{
  "n_layer": 14,
  "d_model": 256,
  "n_experts": 16,
  "experts_per_token": 2,
  "d_expert": 192,
  "d_shared_expert": 0,
  "activation": "tanh_gelu",
  "moe_layers": [2, 3, 4, 5, 6, 7, 8, 9, 10, 11, 12, 13],
  "router_score": "sigmoid",
  "normalize_top_k": true,
  "routed_scale": 1.0,
  "balance_loss": 0.000709,
  "balance_bias": true,
  "router_noise": 0.05,
  "init_std_router": 0.0194,
  "lr_router": 0.00101,
  "vocab_size": 8192,
  "norm": "layernorm",
  "norm_eps": 1e-06,
  "tie_embeddings": true,
  "optimizer": "soap_variant",
  "lr": 0.00397,
  "beta1": 0.95,
  "beta2": 0.98,
  "grad_clip": 2.0,
  "batch_tokens": 32768,
  "seq_len": 256,
  "train_tokens": 262900000,
  "steps": 8024,
  "dataset": "wikipedia_en"
}
Below are experts of layer 2 (counted from 0) of a mixture-of-experts language model. Rows are named router (the router's row for the expert), up (a neuron's input weights, with its number) and show model dimensions 0-31. Each number is 128 + 32 x the weight over its row's rms, rounded and kept within 0 to 255. Numbers have three digits each.
After each expert's rows: "gets" lists some tokens that make up at least twice as much of what it gets as of all text; "mostly gets" lists some tokens that are sent to it at least half of the time. This comes from a sample of Wikipedia text that the model never trained on. Tokens count by the router's weight.

# expert 14
router:095101148151083109166155131175174148135084108142126178138139091137139087163140130124150073155135
up0:097152151106164080142112128090128165113121123127123080200185094072145142133145167169071075124143
up1:141118085119187119133112149099114139130128127091092128110174047111118121104102191149126176158113
up2:132142077113106096174107086115081177164182136118157122144128151145123140178123109135119119149153
up3:094169132193132102191129145097183124161125086150138101102155091143143151135131137129135118119161
up4:126179066081138109115163109202171116099150176118154134134129121169113096174135127136162124141141
up5:105156102129119116116165123141066164135094135136145136123153116118097096162075101137125220122094
up6:133078108175117085083118114136079135124131097176192132130116052115137107170173088100144100153189
up7:141098189116205141152110061102152124083092079149126149139101084140127091122069183139130152110134
up8:081112110127124050109155165096170117157172112103128138181145127100149100138110146172129132120163
up9:077141107165174092111102114190105114127135146100122141173123186186142116146136181165126179096076
up10:142139162083167134101065121134121085126118162134168151195150118131167120106072092132142143114144
up11:148092133139070130116156121132111147141109134103124166127175096094143099102178157131103125158136
up12:110144182153151145120125158168084097114075110158096114072188139059180043158152098146166144147085
up13:132096169087138121111115148091151148167131105139154092087135135068166145088157097119114110121183
up14:121114141150113076120145125094163081161120131193138140122131137121120141138088138176096139146151
up15:142135146148153129072135104068100091177160129098180185154112110112187077120094171089158088073175
up16:135133165106132084147084158137111083148109074167099138095170069140113142083103062154121119090125
up17:139092075142133120104173067125121102137080174195162171170091107089169177120122170136123218121105
up18:105105173111148187150171113147124153099124113100153101144148113133098119067170178107075103169160
up19:165201117121070153138118214094107117130099120114090130183085120137116109144125148140157155153201
up20:135152121158105153138116128158152066100133147100167107079114155113117162198121111166072109091199
up21:134151149148157102210053062114133122159164121147119111174127070086149142120142156108119160133160
up22:141085096140139150140074112101103093141064117135135141128095122145160077149101163129114144116112
up23:154054101152112106065134072129180100203077117113121170114097148143092177120123155140155099063112
up24:163070134085114171120114149090176118184087128124131113111149118063135191171191115102134127132150
up25:134127164124132091126129139103115154082156153112130114090127117116139127123139146078133131139120
up26:107111145138090098133161138086154113136114125159167117134102155111097074150127145123147179118132
up27:121144145166076134108103119162110091136121165167083144112138168105119102155142166156129157137210
up28:112130160083101135139145197073181122141114173147044088114097125101136130094108135149150149128162
up29:089105172196126144138181147136135064079110093150080083138155094062142062132105108133142073136160
up30:095097138154113174155108167090109093125075117176154143099138068124179096109156090140176121169175
up31:146160130204190095179110144185144140168163039147126187084080161089179061056095105085121152175115
up32:097121101153148092193107133117136151137145113082130158130100087188191151113092073152125088112143
up33:129133183136095179081148172135152068141172140114038101056133144188189153170115120094164157130112
up34:154123152133028112128150140130107112120145163162107071122110142219118130093122164091106112090072
up35:145114123123122093127133139104173205096144159192154173094184123142142121204116104227079113125081
up36:107142133154111095112084076136146179095163136127181145101091127126114100119086153134090123147119
up37:177122101147121172107109162070116104075169107110130070104125116175146128118152180134147093098153
up38:113122122149135196134125148141130133120071166063081124111147102104129121157178078156114127166102
up39:123109126072123095115142065135048072154154166102111149163159143077162116145106143136180125129157
up40:164139185083127165147100098106126148123129186101135116106179132084154095123071134081119156151100
up41:141184088084100113138133170173106138138129111119133079139153083163142030149123121162138095059111
up42:157092171122088140111141112185094084117061089174136143084120134111122126110127122133093072194080
up43:142178191128130130150124088136101174106131131156132117177116115135083150168205119092121118148104
up44:113108092151121158132146135137105139150115082056169091099180105135127087102059151124184089135162
up45:143140123154133198080078170176175093157095087139070105094169097076141145089144146158112127120100
up46:144094096133119115155121131147154128099122133124121166106104152136147137166146147092176082102106
up47:105116159128066135127125067110209089138118184155139146156062137098139127035095120118109113147124
up48:129104138151097134117128157146137097092077117098178108172118116100143046137106176172136102103152
up49:127112112176145149134148150172091077137079122190149161165112141146156133137122107151150098130150
up50:125070129107096125116151117103169069145124109108114111153132145135148082083072131055109110125088
up51:204169135158101120156159129080192090130128129137141142107096109145180129133100113089094194148148
up52:164157093117149119125161120074097131165142075120173096123138055137110120146101105155193131192140
up53:106136137084133128037158179181163133104151178149111125158075181093133095204128106106173079181121
up54:135087128061093119084164108166119136104117117161132101089110089128108136077136082052139131117100
up55:136167089078157078154112079098142136098172129168112106138129065149077077104134104090157095116103
up56:101123071083134136107129041118109107206111087130118162137094113111159155137104148197115148209149
gets: ".", "0", "ter", "ll", " all", " 0"
mostly gets: "ter", " all", " two", "ll", " second", "dr"

# expert 2
router:128115141162159085184118026134115084124172113078171111145128084132156113168130137138127107066138
up0:118135145202148204091156145127133160109054170092148175149073095149151130120106071163168151105152
up1:102154086138159138144194197089124166160150214034117126087121156116133134133131094113114101094143
up2:141065123144117093139074100122054118123101128063149096125153103081070136148155094152125131076175
up3:159130183095136129176113152053111155070123144105131114178136121091172150156065110072159136103190
up4:129150121143113134107206122206122128127110110134126162109158133160113088113125144179115156122103
up5:148117175126137143105122089140137110124089193112145083144118142132151136155116115114133137155136
up6:128083129179127092138114143176121184111111134095129126170175183193194184088123135126153127101170
up7:132131143186150183105147206105077088151172148124146127090108062115127150091134103133101127096138
up8:158073184119097096138152108159152079145142124137166089174089141109116135172135146179150148078184
up9:123139110083077091059136148185139125132117188171165127140065087097140155141107156130130115129150
up10:137175114180170107101088131122082140099102084150146107087125153137107140107109155110128171101134
up11:123148132097118136152128129081104096150145130158148105158120144125155077143115178169138102183136
up12:198119117169136138137074095147122186128099166078165155125081111146091136114104079130131169108137
up13:123128139180227115082142107176085162130153140116161121087163163147155106125111122132092128099128
up14:098102073090118152088130094117087095116161124076162165177140155134133100101137146106104111062157
up15:124108117098159122118117101126073195124162150152136104161159189148186083088126101100129169170113
up16:155183180129139154148148111169091128111137152133173098162103096102140182127108120149127068070149
up17:152108159095144074157119149152141127150123086145116114144137146145173101136098173117088112145129
up18:137121176145090132140160137142086102100104115164139178156139122131098158092137170170107104187074
up19:147104141175108130145151162109139095085130135092075158162100065139186110107080158117109128167111
up20:129185122155077130182111113123121128132102137192137071131141131109074083123067059150123139210090
up21:080110140137177118123179137120077109147144131163134171142182158126084125104081134107137056131111
up22:120073160181131149101087120137125099146066161125113128050069066077217176073133137104110104120162
up23:162098165121113154138161141108161140166144075131100116081099144179097100113158132151062085134113
up24:169122133088091101181071079150160153114090064106152186143125150063147090195133135133148160134086
up25:150079120118163151108124138137077181152131159159121103123172072072155067100092163201107108106121
up26:113177187126115156126143145118129083172158167166112165143159048123130179090119110212128118122130
up27:133107095116140076199117212152076169148105138155120139103120105143119117174097101094100101124101
up28:100194132183164137091095124079113104100149153093136106132134108150128159103143092131167193102178
up29:122134107107109128078088118111149066132175134101163089122186160098096136168104200107117105081125
up30:117136126107185115176113112133155112070112120158142119133113186098169117064121115073163088220110
up31:146108122176098132168127124111142169142173115140179129114178124125138105170136095163164149100183
up32:092134145124171105131103096088101115081092072095111192091201133111147161115164098161108095107135
up33:104116116146072141129102177097209134115101106118095160195105104118163117087132124136096110102126
up34:068164103120077158119136144133189109138203106131152147119097139162159110185078218119076145091181
up35:164103119087120094145091184112136088149070119122107123131116105154131166111199152170106117152168
up36:122168121100130091140109142163119191139088142148143065210105092156166126104116145139177120129149
up37:129098112165086081112167096134117077069108161166155138123200103124107102074137109183119103065146
up38:111132136137133110120113119099159207112157154104133116163144057116105105101099149123196153150154
up39:166134134124141117102157163126102154098107150145141103162126114129121126160091144111095196173127
up40:106157164113178186103112145070080146120095165113131140169104109099147125148150161160074119140144
up41:161106081140091122163136129143101121128112120161132128119114093119147121087140148153143113097161
up42:128157146080170133139128130110140149128081144104130119120106103161138123108191111088043107115193
up43:112120108144120051148183105147141116164150124119133128127089084119153125217121106160107126131092
up44:098081175141124119120171167126084136124166142115151155078175078123147158109138111088166080118116
up45:176115132121138156076144159075176164106111099148158113149122080115168128090143138115178144079183
up46:143158102105152139138142090084069114135169121109137136063159101115126111176109119153157150086125
up47:100133129127115098111156097139110108113115078105161139155149144176112190140068152107167136150151
up48:097153118145080174127127106222080107134084121073170146168116131100119104102082123098098159172076
up49:163065160084131168088106098098129088144121155056122117107140127089093140119102123148170093097118
up50:090126160071176165140112132124126139174117132119133160133171107166129138136142156073153114153128
up51:137085187106132147108045133046118160137085059064107110162146120110168086098209140104136111096128
up52:077135105116138115139142072164169142135111153082199101114091091109121084117096124180122123096173
up53:151083127115102170098088138118121058167167084107145116097171124116107122148102133158101147118120
up54:165124131136159147047155097070140120116173070124155113132101087133071121118189099063071139141164
up55:108180172125125136126122189177156107107172180108133110139077136154122167129134111117166105161093
up56:071098137120145106129092141142114102193123161138138065151184134162159161122141182110061153142138
gets: "s", "e", "ed", "ing", "d", " that"
mostly gets: " years", " him", "es", "ted", "s", " them"

# expert 3
router:130129184120125154155121135181164158115108125136173155134088148129203102127135065189074108072120
up0:109137081170141154162051169122132123172168156115162059148157090157175072131104123122073192110095
up1:131142178115140126164119163138080059139209120086128128151097133118130129193154148183125155124139
up2:197059088128192095127103119117171150084114189095132125175091140111115204166089135137148126127129
up3:160087156166116204126165112179201125160116123124138157090167111122103141116066111112154110128090
up4:151164132154123101094053126118130152106108143101131140147123084172162153174120097162135126094132
up5:124156117115193180096162163141108101136158114117155095152076126159192137132173135110196112171147
up6:144115158119143125119168106125112167073076153139189148132158141130149146155153101098078097139134
up7:089112178159116135088144141141162107071159152136149155144159086129087110109126177100107140121160
up8:114136204081162165118100146134115072160137164118154162195136130063139088157191159124107126144109
up9:107128139141110134126105097152115124145122114166169164114143045145112132121106200166082129178112
up10:150152183115128086109096118111111081093166118147104133160138144106170154122168077116139082094121
up11:085127114141097063103158131088102130132116158119108103073158107148121084116144125077094102114121
up12:112110118134124140121099124055138137152111074180093176113096133100172085114169151171141119136140
up13:110139154115201135168061124136135170141143162124125150100092141111140123143069141126131096111084
up14:103071115131204151143162149151112148153106095114166140141115096076130147065143155109079090116158
up15:042102120150137097134199131074143130107146127135113192127180147106149107137137104149171097118142
up16:095095148141115133148150103111177091133124123135091129119114130163171116159120124187103148068124
up17:184120079177145199136062090081165143137150150138079138114118067102121141158127144078120154083113
up18:143102160166129118156093199105125068105148140136161127166235127119137123118123135124144124084199
up19:134148142125097124074107186123149097151088093084173087107128086155173108134093141113168099116124
up20:148112201124164144135163146184090069114118166151144175122087096163102174118093136067103098173098
up21:118183103162134159173068149084162150097144137104101109084126109155119113128118131118127125073145
up22:100101099139093099156100174165119133168133124082138041140125165109098112172191162029182110102168
up23:173100176151092166142108124144166108168180117124127133149062139099170160103113110129130106094101
up24:161133100127153153137138133052101139115077131134139103127071070134159059083172131158173145103110
up25:104121168123164176100163130147089148084203166142116154164111148074137111031122081130156113099140
up26:167174139097128172184127101147073158085121095110142194156128164167136085165082130121126085172154
up27:114057152127088115142152139172096086117154128143103097095152138164097084186117147130205055096061
up28:123133151116155172077090064126107139100132156114172058129131186086131145156171083106091106156146
up29:097121122146116165151186064136115099116107142121172151077102139072100081176150151157108123131151
up30:133139171187152154154123108145150115089179163163093139183092154145104141115116125181108136073097
up31:100109122166118162198139103116164101090092128116143145121129113096108135071189123141108096167111
up32:167123125100151182087092108155144091073168116103154149158174113096136168093102160116143092099169
up33:116096104136157137146109214100103163075127150068165157147101111180164145118141163097191157133123
up34:114177152134104106137123132146184116126132161146175100089134085071129108134138137142137147135178
up35:112098108106175153129153175105182123109127103119101101138133103118178151151136094061116195143141
up36:172115139140113107100087192137073145105117111132125177093054113149117079073142238136154106094083
up37:219090069173131091100178148106116116174095092114138113151102138081090077129126095108210087074122
up38:147152118131131160164141126087150127108112152098153099142130098122140164071162098095199151135110
up39:094139106139011099126127117080108141142123156155146103145111203175095157103148161113082081131153
up40:150180124184141160129155101134125146154157136147176146097136029102071102128157146151114114139079
up41:168122101152084136173172139100097166092088128152085136109168158100120085144149107156120157102155
up42:090138064129113144102136157192110077155147103112142141065165101109072096117176160132155180138121
up43:151100153131124106094131140098147084098101129076137131089131122055116165140096137155105126199070
up44:121156124088181089155064152133106121149145073068161086154154154159148130181084150097118109096200
up45:108057122114148118107120162122134126159083106078125170103114102159024165124135094131099179079140
up46:136121090115101130177122141125134116095134126111071109112102113133119075102173123106123087046143
up47:124148092137181123115067118097125156148111106078125070128140155116175096145132092078100130089162
up48:100202146178171132136168141125098148120099094130113168133149110121109145123122145121161173103156
up49:120114144166111093053134197112139097130102184066128155091124108139160153149160127150069138166130
up50:116151123060134127139119142102148156124177133089164114124145138136120104092128122059187112118070
up51:135084186144170095141106091128109146116170158150088102112164126120183066119129198118081151126128
up52:147160110159156148138139158141148093123133075132104136161110131126120130120128123126168161144140
up53:138104115124130124060134191117153133073132135116108104083121171080105117138161155122066151163155
up54:085106099130099148085123122100142144156160164089137146153120019122107120120151132132084128104102
up55:111143159149091099167091112145103119122103181094150160111146173150074164124173134077130144099102
up56:121135144148176145170121131123140122152164115168152138081153126150095115115157109082084090101124
gets: ")", ":", " was", "-", " by", " is"
mostly gets: " is", " by", " was", ":", " with", " as"

# expert 9
router:107118135107093087161092087198119133114155152120139121166114075105126118133137150090111081159171
up0:047173124149122125121149079068124120127148107155197116186212095165180162122177112196107115104140
up1:167128099098165111125085124134191129127135149083153112142161091101133064123184160121137139159130
up2:148132112164141146149092108089119146167186150110168128129102090165162138116164154147076171090125
up3:102110140096150164178177156066079105097193025136156117164089139170116138124135130095126135143184
up4:127147133156137115154113184099110174149100094101110149151101114078158096151121086145190152104069
up5:103141157182169115107121121153073225114120156157145097155137194133149169073110178117140121113131
up6:094173157161173128172159104122159161131161111072176105118112121080120161102138167147103100151157
up7:174179098121124170162133127164136123159100111107131177168183140094152138099194063128154114144086
up8:166088172097124128124160146118158136107151129134125082172101104116144122137091121120175206120174
up9:087104114143175108134100129083147095168096130105185114055161171086148126087120092183122052139083
up10:101135125151158139097162129089133111106164080113102150121120085123209099127144165082110066166163
up11:114074156186056164138162118106129123141128140148127162138171145125112124160075167067139095072091
up12:089058064124109095108123156166041160046068185134131155150094116163144104135106110105131184131182
up13:087124076092095111158195145072136181147120153118084090088116147148119144148135110131115165114137
up14:128043084132179084149150095112116133158129083175115094109153116113111112140094111135112085125094
up15:135118106086148091095099115089134127127155069144171093187093111061074079086087119093141116165141
up16:063140090131172114149138176095115121159142160116122219154166151149119129080134155149132107102129
up17:150086146177160163130174095131143161101184147099153080162116086125086107087128154139149162097143
up18:121118124193124106139139099173109081116107110133113102131175122113206158111117196097091174117159
up19:156119131140149159194125127116120178160124099149152026100145154136135084105118125163113149178168
up20:080138144178172121142132129142139130101104077154132146101111193171114145160151093091040096149149
up21:175084086145127108084227111179143192066088169114149115135128144089103111175165137092135067147192
up22:102086148098129115137094195132194164139097134230139090142114065061130061123172067116135148084122
up23:177117113138120154144157163105106109148149083125159142183116149110045129118138113172138125102089
up24:169127182180123136104138093108115102161168101108096140148146106074105111112125102122098110085094
up25:126117101118124060167087111160137120102057113110150173115163129119069135123187076137179160118157
up26:144098104141169111206112144139107130106185134133109112134035161132117048092129135089103171159150
up27:148153111081102078151116128144153099166155058155100133140118131162144046150102110178102139081071
up28:130104127167165112123176149147164135091096156154104146116148181167119135106175152159121095178122
up29:127185071164072058180101121159086095110125118149061125099131118082149085083088102118139196105141
up30:055117137086120071127170121117145069144072131117145138086130149130130133118117104075173110090094
up31:127088094072125180136125181148139145069104076090147111119110123090118129175158177140117115113133
up32:098114160125106125133129128092128107133155081089170090175162129085138144139134139067075188128155
up33:151110153108120142077119177144136082086115176043186112130147155138098138125150078176180140134161
up34:162181143108143172122140095144158123111112142132103084154055114055106062119111137163166076134120
up35:144104027151130146128135107104179135149109112154085118124133152091102145122144088085161106093146
up36:195115155145154093117175178174107099090068141171134142170140159115121166163106148130125157055097
up37:138134125161117090142102060137088120138125121124138179116073057121126074102086112161170097145130
up38:154076089172074155132120102117117116132130160115124060146135096127127121099200099110089090134138
up39:186108114165119191132117111153106119137207090107173121120065149146121110180111075125096085157137
up40:143111097139173148134112147047102148075142114155163111106158099107112123111135158123112132157085
up41:113122127108151137175076147171119131104108176075136161127166118131141097176175111124175150091157
up42:141098097164120155140112035121103096145124148104108105162129180214136115145152153081150154140134
up43:166155174077148100161112148164148132110162108193115167089109169161140157138120129137107099159140
up44:144092173169162097169086197141115100090166102119144124076150102149093175127180217038106091128186
up45:123137119138136136107111155134138136101083106082158153145134132131127162186126122077098103143162
up46:106080073121102182136122090170132040160134090088097209144197115172149116075128116138148138105177
up47:143165088137085155181112153119186140124136183121113112119144138128111095127145128086102133127125
up48:087143153112111107158148137156140149051070136099148113155096157158093129095145138099159143132146
up49:150111140081129198150097111118122137148104132138135133121097105129143112141129199101152174124133
up50:127138105151164166110153144149095101150079177118138131162123152137178070174062128119116100121119
up51:147152094122211111208105127183115086154128137169100124153085139090084116118153173161068131141159
up52:086062126127116081110107137155073094096105086187191121144066133101060133169153149113105163119150
up53:130103086057137115132133121080179113104121076152122166126159117034188131104092113112163183060134
up54:115117099059132153095125091110175124131150120153059150132151055152110097145126081070127088129101
up55:081083174158102142121082064133105168119158133120145147113118104168131063144075095094173064161114
up56:106117144146142124094112141123114084119101183060129093076176068078224095115168104139110175104141
gets: " |", "|", "  ", ";", " 1", " 0"
mostly gets: " |", "  ", " 0", " —", " •", ";"

# expert 7
router:154112128182061127131144065109120124076128234160160117175098165136134103087134140096133105148121
up0:110127173121089116184116135129149128070082149166211090155172082184124170154116149144110111066119
up1:092076080125145074131111187154128059077127145107115138098152111138217121174126199098124100133122
up2:183132124126099084139096151103172112140113142125179111158112072101117125196095095154096122123107
up3:138118121134063098072088133119122136162115075084073163165143116068118142167167130071150090127154
up4:079157090113097124186162163146109124090128193114125100075120095122121106117149115129081142125173
up5:152152131110118106173164167144113151104098209118158152135123110161125194136153153114150154100141
up6:059148099179096099140144106102164160145124060141179164139136167162126131136160078063171085144090
up7:161124119112148166157103116110075120102144102110089121113155127128138132123167132109118152141117
up8:140168128132063091155079086094097133201107177155171110173121083172142111164090126129097144135119
up9:153105130106093078152145120180153141167177067104197175111161157135098077119148117153139112187133
up10:095163157145098135186129133087130151086093118119172097132096148071131091170116094119185056065120
up11:142111138113080087129092111148131073147123166169130120140157143112137103115061187160183163093144
up12:100090178160172140191120155144127071106129153123100123125112154101140145073139111105135158123126
up13:107141123124084136142020129177109075147126140157100109144129138096158051107143132193136125040183
up14:134098110105103077145112157107172138129181082171153166066133091071115140115146087176104125126131
up15:137100110191121113089121080118131115123144108061164148104115146113179104085089159153142170127102
up16:117170129140152168108062154146127099200123131097167155090038174151135114112136081166167112099116
up17:135098157151153156105165109136106072120127168136123125136145120131141134126116124106178168111133
up18:128096140145195100106117124133125079055117157126146060096084108150103094181127125102142077172147
up19:154115092126125118131109175145064146071142170133155130159129136110147152100162118152147119164130
up20:160149169133152146100123092117104114135150152132118101117158138093078124126128109083087157128114
up21:090159082117134163055109147075129119128121135099149127096124201103107127099117177109105082182161
up22:075139129123116112188181152203100182142136156102180118108141100149157141100142083091110139078161
up23:160087151102083165123109150104119081157175107179084110135057136131127140142150179081127088116104
up24:130125172139141080065149099141119192148117114099165188095058137156152158135125100183126116130120
up25:096095089143077120099145096131127108109123198179105107080112098138148133117163124088135140177096
up26:142092167149142122162134147134150055114162169084156107121171174123115189144135029171131125168117
up27:117140100118118081146065119140192122166051151142084141206155125107128132108104148091124148118129
up28:101131167128130139156149117072109172070139137097147093177122125127144153144199139152103153164134
up29:177118103173182094114086146113129127153177130191137039126154102126139117158175082092154143118162
up30:189163138155109101122110055135136151079143090148093077056116132112130121127164139130150120154178
up31:100149101129152118178128096157099133094155144153101185092113143159092208113184133124130139224118
up32:204173133166092122152097171097079143112115158145174130114116060105124128132071118139117136087072
up33:131131052160112086112096107127105115116117144107124099145158129067099130075094152149111138134168
up34:129139106114177160179129111174136116175161104087200162113142080151136089050164102125086094099087
up35:101094075128141111110132128097125136079143132142181124058130132132104134119147140118094109092138
up36:133137144141137110163069165157133160093140111092111167111171079153138160092109125132098113126103
up37:130074073093115082121163093060098105075123121110093140139145165131111087129140149128089087165140
up38:122182057085079076145183127125117175126126104104090119121173159097024097154136165132098145100115
up39:153114180123151072155113175131092136079141153116144155124085153133106157083159109180139184194129
up40:159073113143141132146145111164137165079104102096114117147164116141149147095086142165100138106125
up41:132128126112109114090120089100193101163146124125107089094099196127042032109123121095127120139125
up42:194090131069089162116155150114069124108106191156136136177149111138146147101159091106144171128103
up43:111114130141101137094137094124116128101130096114097056148108163133121131207115202138116110128167
up44:186157094147071134176105162136198149067103151113126131054122176144092119139163126158104104247095
up45:149168071151160134111158139108191110124109092144083109131118112208055152171116162080107149118163
up46:123166132108119089169109131135102083165149171108135130103168150133116121115127117124139093163141
up47:181121017133109104088123083164132083149159115096136099136156173124142150153165145087125099159152
up48:037198118142097114098126109149140102157110110119152140170095128104156100119069169106123099127109
up49:144093107121117141167160142141089062178130102109132141141132130184144093106173098155104117170150
up50:157114127105170175086123147103152102165147175151128127164157072110187162107110137143140146113083
up51:045130076136100145116107056141186080127131161156166064150159144151142113124054106134186084117097
up52:182055144114109106150126125100191165116114133139136073152139110153122086170091109174157074153138
up53:117112163129124109103129088058108095166179136121100153126132128066111126131159093116071103123100
up54:162138157109178126084099176149157173122122098129110143127114093035138131178128128141161116123121
up55:083206095110118101119127098098052132109128193138169134096149129117089099111153133102132185147070
up56:152136125083140178063139098104106105183092141153149090081125148145129121071111148138128114102115
gets: ".", " of", " in", " to", " on", "\""
mostly gets: " in", " from", " on", " for", " into", " of"

# expert 11
router:093116117109109152156120122122121087113144123185179065126134140141134139137149136126043115157114
up0:111085179120104116077058106110166090118102107135094093160087137120182108117125133152151140123178
up1:171093108102126138099120219138144134136162080148082096154179107213125101123097118177133144141096
up2:115141135142070142132076093064113136087109080067134213130108104133130120076174142106168131134143
up3:135109140089100064071081090126125122127144060178114136154108091135158145136140142146081090105125
up4:125200098128146138116150118161119096066099156163169118169083114178178126145126114149088140144170
up5:144154142079143137167132119178116166076123182122163149141072117106146165106154211136077120127150
up6:068124110154099131181154105099155149109204052133106108115106052092137104161167228147122124182104
up7:115181145114127186116090159133157149117120151090104128150103081108198087196105122136148101147141
up8:087135115115136106133157116150151086122147176105142096141123144089128152110137183140118150094208
up9:173116096175149132077112103124141094143089074129158128103111113062150113128116124120089120108126
up10:088137111129131139107095087148115123113149139127105152171090146084120083157110188138100139199114
up11:070186160111104107135128108100110101164094157134126049097141060119223081109111232117118128108113
up12:145055117074174120095101190111146139135087218179103145079108141146107110092144098129154101146130
up13:163126120167168152165151136150121066114071086098151170076154117094115118134186090098114099126095
up14:127116107111124100161085104123093134144159131136121121125167166123082159105112110109122156132097
up15:150148071082089088154197136091108095150095139144157115175163084115169159094056072124097174127165
up16:116135080138133101175123125173108072129096182141120139102168149115140109060149151130132138112119
up17:171151108121116125144134144115135119106135173174149098140180110149129109099142111088193137115155
up18:159112149155092091174102161129136109143135125136183136220131091118163065107158138122162080131107
up19:182095120127100161106114150143108129131118151140193147067082124123123089116111140121103137122164
up20:110176117047100180168136190134145079138136085089165130130100107182151144124151111123103128153108
up21:079118117123081144149159120130212105121165085078172163127166142052136149115150149125131142086175
up22:100117099062090085207098123142173094167099140152108163136167107117144097097146173141147171155107
up23:142108071115165126138152137105105132096142119125077054154137099100117119135052198167101075104118
up24:099147056104126181149175138148148104123125129137104110131119185128152164166132126111103137136139
up25:134145207130121143146159136144099143181157129147101125147138136084137105135119099088159165142185
up26:145083158162133118177150144180155123201106131136125109111132139081108133124155109062140105186146
up27:193088183135110132093070114139101093170115129131081067143176113151143133174094157140093127144066
up28:116119067145172045130134120090107130081184148138183162122159159183153175102114114153174133104102
up29:150174101160104104151133158051127114160132072062111137128129141087146146138143165097165169071143
up30:136124145105150123125138164131146072110136090090162157115090124109127157111150150168088152103122
up31:154138060106118060114143134157142113120132153143114113142083138171061099167123091119122100202077
up32:060202079151127148197165138131175133169186082150180168120135084096154133128129064127123111210181
up33:083119109105082145184159152143123166147135136099132142143163167158107094091145130052132057147159
up34:146190119169089121162089121111097096157190109119160196135140131057163118147102121154121092102143
up35:121112158134061186177057129105080132112185108113127108163147148191154139100109106164188109109149
up36:098101104121119134104141134134140066145108129155111128113149116142126155133142170038136143107105
up37:144071105091144148139173148115145095122148184136121128128200144114147094081122159110111048126077
up38:146150091156168167128075103137139127075122152144120165105110076139080074118206073083121090150103
up39:161105145108140143146071103145117110175089126191201150051161107095163133117130176163115102192172
up40:099074169134102160161117153127088144129140166124124070132142121125114156107137161107105115154147
up41:087157171087127105132135127150112112144142103094118102118158183140154174097098162137115119076154
up42:149109090132121170120099161095101140123156165136107130173120099156133091138144137115096119113070
up43:128143161137136150206155167117125127153099160109103154086189119155120095115139142117104090107202
up44:146092154175122120114087096096142121149138148130148119112151080096115148072100162116107171076107
up45:099115089115132190081161117111105064081080197150115118180117072100140129141104184060114163105116
up46:103125108134140111070134141106154088130086149145115080153181116127048107135110142210084132132076
up47:126123116144062125096179092122160154111121102181145140139111113108173089156154132157127168102058
up48:142179121083174137159105099144081108095134108140172155135130087123119152182170137180160063142111
up49:077172090134180144099105095124133102152142168178154094112145066120105178104174126098133143098187
up50:143168139118149099163164125142084039077118082072133123142220157137118076183090123105188118168122
up51:129122137057149148154153190161177095138112157179100159180156155078125137126157123115183117148123
up52:150079124174131110113098127159116167124114126080148109158087098152122161110129137168122166093129
up53:136114115142139097146144104120112099092142130162086158111135101069136090159084182123125215114141
up54:160116155131122096070157096123086121117106113150127184121143169165112162179117137131122161115179
up55:149156137086170184146190098087166127111116135163141149054138142146140222129200150136104156092100
up56:124130145091214125129202129179112153115130142171099023124155143138133096084112129143086115175145
gets: " \"", " his", "19", " 18", "{", " 17"
mostly gets: " \"", " 18", " his", " 17", " $", "19"